config.yaml
n_layer: 14
d_model: 256
n_experts: 80
experts_per_token: 6
d_expert: 32
d_shared_expert: 0
activation: "swiglu"
moe_layers: [1, 2, 3, 4, 5, 6, 7, 8, 9, 10, 11, 12, 13]
router_score: "softmax"
normalize_top_k: false
routed_scale: 3.65
balance_loss: 0.00634
balance_bias: false
router_noise: 0.3
router_bias: true
n_groups: 8
groups_per_token: 4
init_std_router: 0.0311
lr_router: 0.000419
vocab_size: 16384
norm: "rmsnorm"
norm_eps: 1e-05
tie_embeddings: false
optimizer: "soap_variant"
lr: 0.00354
beta1: 0.95
beta2: 0.95
batch_tokens: 65536
seq_len: 256
train_tokens: 367300000
steps: 5605
dataset: "wikipedia_en"
Below are experts of layer 5 (counted from 0) of a mixture-of-experts language model. Rows are named router (the router's row for the expert) and show model dimensions 0-127. Each number is 500 + 50 x the weight over its row's rms, rounded and kept within 0 to 999. Numbers have three digits each.
After each expert's rows: "mostly gets" lists some tokens that are sent to it at least half of the time; "gets" lists some tokens that make up at least twice as much of what it gets as of all text. This comes from a sample of Wikipedia text that the model never trained on. Tokens count by the router's weight.

# expert 17
router:636488525429421503436468457498518479557457571450469470466545509445462455530502490488473459510579508429503495481431454530507461538465565470593537449508439429556563590561424515517441495563524585558470451535420591511499479493408473582470489560509463564530474465437457543561491477474523491572425577486489535458567507493413596575522518528588485502488481563444504469508395434566451421402416
mostly gets: " |", "\n ", " Ltd", " 1999", " Ontario", "\n   "
gets: " |", ";", " (", "\n ", " –", ")."

# expert 22
router:460587620506540524415553573489465451579480519375399470532429536476476531542520485518478536449463436508547531511503568410531542590542481425460507487464574502523575527551526465523437496491494532488497554477550492537567546548560533586530546489417501582591539425464667476616499537495573538502470476491534420436441545479557497466460537530483491396479476489474438475510432457515432526556540
mostly gets: " 2019", " 3", " round", " 2", " 2017", " Cup"
gets: " 2", " 3", " 1", " 0", "1", " 6"

# expert 19
router:439428411599479416461543420548501615443521465572502507541492437491495482479535493483449478514518539409462571436500478500406520473541541489565471459470457475538425566490580546541507570461516450523429416498554439575536483406543444538513366545444450463521540512435522596520495574491446493453445509531571569505500452540424548598571510502539494477480630472454482520514554520466507583399487
mostly gets: " by", "),", ",", " when", ".,", " By"
gets: ",", " by", ":", "),", " with", " from"

# expert 60
router:479569457466529592468587537466499451482546620561510521497593499515495477558515526557495540511469501501501423434515452604541469463483497452515480510557497484467517470554526416567494538442503420523415547503397481455568506465521453618419481526458553507466489488389488454455450541541546544458511510509602515467424552556539521554478601512489542483502544489481510498457531409483539505532491
mostly gets: "c", " C", " c", " un", " tr", " b"
gets: "c", " C", " c", "C", " b", " s"

# expert 16
router:425489472439510565538554487446518548453501564559541562567517450563442579436438478554516521473516466447514392575396382560406464499535564406526541491469457438448422514517477479471483559564487443433480483523448516549506527520431424501489483431544444496547524421467474561526580495493540426549465524630451505473546466502529537539568540411473467460529484430467585539479502526493447496544412
mostly gets: " that", " who", " which", " but", " when", " after"
gets: " that", " which", " who", " and", " where", " when"

# expert 2
router:522465501554453465569554465592543473497542530465397498504438445433445482509444503481528435506452448454567563469476440451450457421472550553528500562449488526427511545521432464506433513434542455573463533440534484428507522474384605580551417515541556470555472557388427526498505566550541518581431560607443584512527539494483478564574470601460510527446463438588481429506554515418429503518489
mostly gets: " of", " with", " from", " between", " against", " under"
gets: " of", " with", " in", " to", " for", " from"

# expert 3
router:523517493585473425445429556460527537571467535570533491462438568466479439585537425625483469499535467460502570583488570455566534526490416454501440566493426497478449484568518502449521525450454422530562487458503566418391461517536585501566475439434490405448530556443517430508465546514534539550438458524507449480520553493547540537604516477426494567455518523458529495551509466465445540440611
mostly gets: " at", " States", "ics", " At", " members", " Education"
gets: " at", "ers", "s", "es", " 6", " States"

# expert 18
router:492579539497564540465531457460440450517473556564461423472494446594537598536458552486514455558528556592460480406556376419484420482498515452398455459452483516450527537518512469594508507472509445476437449565452506565579519391529523539432435545481484483586518471454489451529594594530513376547442491440555392454487464490451471546515540525555463476429517493484580532601454563424437495526468
mostly gets: " the", "The", "T", "R", "M", "D"
gets: " the", " a", " The", "The", "S", "R"

# expert 7
router:429489433522501509516462410561496539484520481473455499552423482442450632459438494511554609483525561471431486493546457559437546429570523445575502505525439495525438490493575541470522535432436418527476496441439498460519423477506491553515535479517416466495553485441420599542609475493534456441483446496472462485496432469490557450511542502475488464489435476420570511441485522516561516494533
mostly gets: " and", " but", " or", " &", "\",", " while"
gets: " and", ",", " or", " but", " &", "),"

# expert 69
router:537495471520511408441520548542424594570437633465418469542520447482502454541531447514457480398530449524441509492407608409469463588456476456492571501441574468506563530549424541549413493562566428546602498419525496535522458474535507518477399544509478559512520481505514512470445474445542516519549430550571486500528507463397572499521558469499473503556512463444485430476469494424436424492508
mostly gets: " Angeles", "|---|---|---|---|---|---|", " —;", "%;", " Animalia", ";"
gets: " |", ";", " 0", "°", " —;", ");"

# expert 11
router:537471427494484458423482385578549470511423425509503434503544450584468458512415494518555503556509507506581523475465440525471559563528572454516559511540480560537481501546470527487521464476586546570436415505447465601548514402424489535474513474559485417532477573496485490518598479540561491453450477498570462508487454446522417417397449556556525513424399476429476480548561462523407403465518
mostly gets: "|", "=", " •", " Synonyms", " Phylum", ":"
gets: "-", " |", "|", ":", " -", " •"

# expert 35
router:516510525514469583593551526523564560571365474448490553544521429500465482537573543456401498444568503432540535478555561495491591541607469455526494481461480442470562555485431474529520551508532526600524541447443469535455459587582456473542484459400496536496531493519471413558522441467449458495513501464530459508542495542446508553535448500520407506442440542464390422502337506487528446529489
mostly gets: " —;", "See", " Location", " |", "|---|---|---|---|", " Clade"
gets: " |", "\n", ";", "|", " —;", " /"

# expert 50
router:413449603476446502554552566418432577456475466497470525530574552539519506515494553506473564500500432506545445521458397524480606547487477541561492506519448506508512468541587505456487515412504585528471551512556468423524428531541527661531487479464509493401485526567478471414534576551531507551530517479543466470446496557560407474511567450485416452440513518560492480541395481397510530556578
mostly gets: " F", "F", " b", " f", "f", " B"
gets: "f", " F", " f", "F", "b", " B"

# expert 30
router:552524449426489579480510434567505583406579472487428442488531549439495532532478538414425500604493454463514581533479470527478532416411469391461396441562502473444534536491519572474466505572506526533603508531485508405442482520536392561534433493570482558466493414476503524474594518559473445510426546496510442451505412473529590473484570483416545519524556443458525498486543472549550488422484
mostly gets: ").", ".\"", "\".", " However", ".)", " =="
gets: ".", "\n", ").", ".\"", "\".", " but"

# expert 14
router:554433496601549521547588473507544478456496499460583431547456510545428505465491491446507544481479491489461514419425499493451468462567526559548505491452452467509436556487552588523517584422518521571436464415565560543493528545559507563519502548447459466488414427585555491444510397534475515587551597582545625499551485512552536491558427468476536565511497501550496446463486394423463494486439
mostly gets: " in", " by", " at", " on", " In", "In"
gets: " in", " on", " by", " at", " for", " In"

# expert 21
router:483509449518506438436482492431419506526492534501567504499486500514524469509421458504581400491476501456561456539457509457539419455561448437490517445567515541483533526504518489454422504531540479493600545469489537546522563427583538588463407514577425481511540452507468545484429620434531492481421529446445552419526451447411486379491526515571406459542414540489416520540444443455563435431456
mostly gets: " (", "(", "^{", " [", " (\"", " Pre"
gets: " (", " \"", "(", " 1", " 2", " (\""

# expert 70
router:445488593465566527565449501523499477551420506515481460605503468480495557560519447470387505564424454543546415582519448477562479485519603417589488578504393440472611480566421528483501458491546482421514497544473479440479465420456531547487492528444523510475492473389578509505457452473565598534453429442427494549442593560548445565532512464504463478595524435497458534541500490529539418509445
mostly gets: " B", " League", " Democratic", " Western", " Division", " Army"
gets: " ", " B", " League", "ar", " Division", "or"

# expert 0
router:468462424433582607424469474404464486516443455492506488473468558539591459547514448445486525497496502528451605488560504448594540484473545509554552522471537488571385548443577499482396511576425538527409455485420499504478570494521578457563492522460412499601545517498545481480523445439415540446476505454539441478539594546497439469488491446470462494559532576518499518532579484453435536575530
mostly gets: "za", "o", "ford", "ola", " Washington", "ena"
gets: "o", "a", "k", "on", "i", "os"

# expert 9
router:515494581556521510608459418601488412420528457533568497434436549545537460462523436527464434521573414547461535416492514494533424440482404484454471585412528490509461570549432518451501433421512555443479548386502495448414474535421585483524546582457473508469504508461583546543438498540450500519497572527565516536565497491477548521584448516484546495442514460490550515500544499420445539525460
mostly gets: " for", " on", " into", "On", " held", " during"
gets: " of", " for", " in", " on", " at", "ing"

# expert 47
router:420555582467598452516568535521429541516555540482485484506565540439471485506561523543577576512433547477481459479436514512490487567563574488592486449507542463501567492495540584549406537584443547548515553487534505553506478575500463503577437429558498484557542574473544421550521510554521508500419503473564421512536582484428477571412556498439521515453430513440407486463482512501478490573438
mostly gets: " May", " January", " October", " March", " November", " July"
gets: ",", " War", " March", " May", " August", " June"

# expert 44
router:538535515582536552494480572544538440469404448528491540460582398502457532591553438528449514566428443559511544450455573528555598535528557438515530461472455460503545504551566474442474580556456553583575538450481564604462464483472605482568530458408491521543517614437412469446535532555587507518417514435483472504542510410547467488548583435408474536448436438536495513552533529460443409514481
mostly gets: "=", "|", " MF", " married", "See", "Personal"
gets: "=", "|", "-", "–", " a", " \""

# expert 28
router:540559569618476480437543468491474576558525492509403548571566586523514600488493412460492466498519443467480431453470510446563511595445587467494513453515453495436417531534523439561494530446584527496504509541498488440466567522487475462487498571551483503546465471517555448492566621504496551521438479474568507493481572501434545519569557491541480455423467501514498569551507534567425454523440
mostly gets: " the", " The", "The", " It", " I", " A"
gets: " the", " The", "The", " I", " It", " A"

# expert 54
router:536447494426494533493458588498494520440517423446551489480553475507589486543469508504595499485517599497483466499435501485474547498424434516620560458536597451432463472490584486533487601563445576545630475501480576503423428517552512559537469464534552441443422474513482462469498468570539556462494470426516471458462450482524453512421568520569517579549403438459514474536493410495508503490543
mostly gets: " .", ".\"", " William", " Mc", " Michael", " Robert"
gets: ".", ",", " (", ").", " ", " ."

# expert 73
router:439501579454498537493537553515493480534478445544517539494599415589569546566389494540462409543477533515488490497475394489596443518504599513556519532568405489524478427539500569492563526393463448435523472520455432500509485413509536441431482566557425522420573542486573528493496513520533549527446449508532458453503553487425528486449461524532502533560595429488434497589576580532513495546441
mostly gets: " the", " The", "The", " his", " their", " its"
gets: " the", " The", " a", "The", " his", " an"

# expert 45
router:457461500495424545438388521390559568562484524449577591526537523524528487506564521553428463553422514495499532518458513530538491543568460474545464488449513451512565519439589523488609600509483475554574510507446501452431485511485536439569484484407595572532462481593540482478472428518565482533425485519445508427473524378500516451462437432440549535494531548604454472570508418439589462525452
mostly gets: "\n", "\n ", " co", "\n\n", "\n   ", "|---|---|---|---"
gets: "\n", "\n ", "\n\n", " —", "|---|---|---|---", " co"

# expert 55
router:459611549442544538534570511477439452542575485394446406464537573530565515463503471531553527580480560452519428538479552400591459578419516460507493451523484478507517539478560587487407525533573519462552433510504498601496554563498476475460546429569492560528517518519491496508438519550571445496549462506556433485496593540478522597515529452459571557563472524504419469510521593515487444594469
mostly gets: " May", " January", " October", " March", " November", " July"
gets: " September", " May", " October", " March", " November", " April"

# expert 59
router:479524508468464501540492458502472410558462465570501555543518418552549543520405508542564416528544417572524407407472462486478438546569542492461527484504450454547523449556482445512536523406566494437510459520492495525616539506519510465470421486566454528561542526468485527557532558472433521485557471500513390491550488451536552498534582448571394506444462561430559561552544549599440422608506
mostly gets: " a", " an", " A", " one", " this", " some"
gets: " a", " the", " an", " A", "A", " The"

# expert 34
router:541490464559589528563471401592539417479548486506507475533482542483496511529489447439524479448450433444502517466414505546431442395485453587541487560430425445519478565549473563498571584416544550574411433395554536469419440435425609516483525546569475453531408458506543608465515474548501501554538562577424580545539565482532562533531424465442558569458430574537528522448504463468463538483473
mostly gets: " in", " for", " at", " to", " on", " from"
gets: " in", " of", " to", " for", " on", " from"

# expert 13
router:531455470421484523477561472505532563468494467466419466376492499461513531522560432426425434510586525413509522530454518489453534488429442436467448483634447456401538550540523561530470453549558497532578562549500454457509506518534469538514463563524441510550441504452489490464532544460496454498468573439538438452441505484422593468506546456403550582500539515484523461567545529494523452425456
mostly gets: ").", "\".", ".\"", " them", " US", "."
gets: ".", " |", "s", ").", "\".", ".\""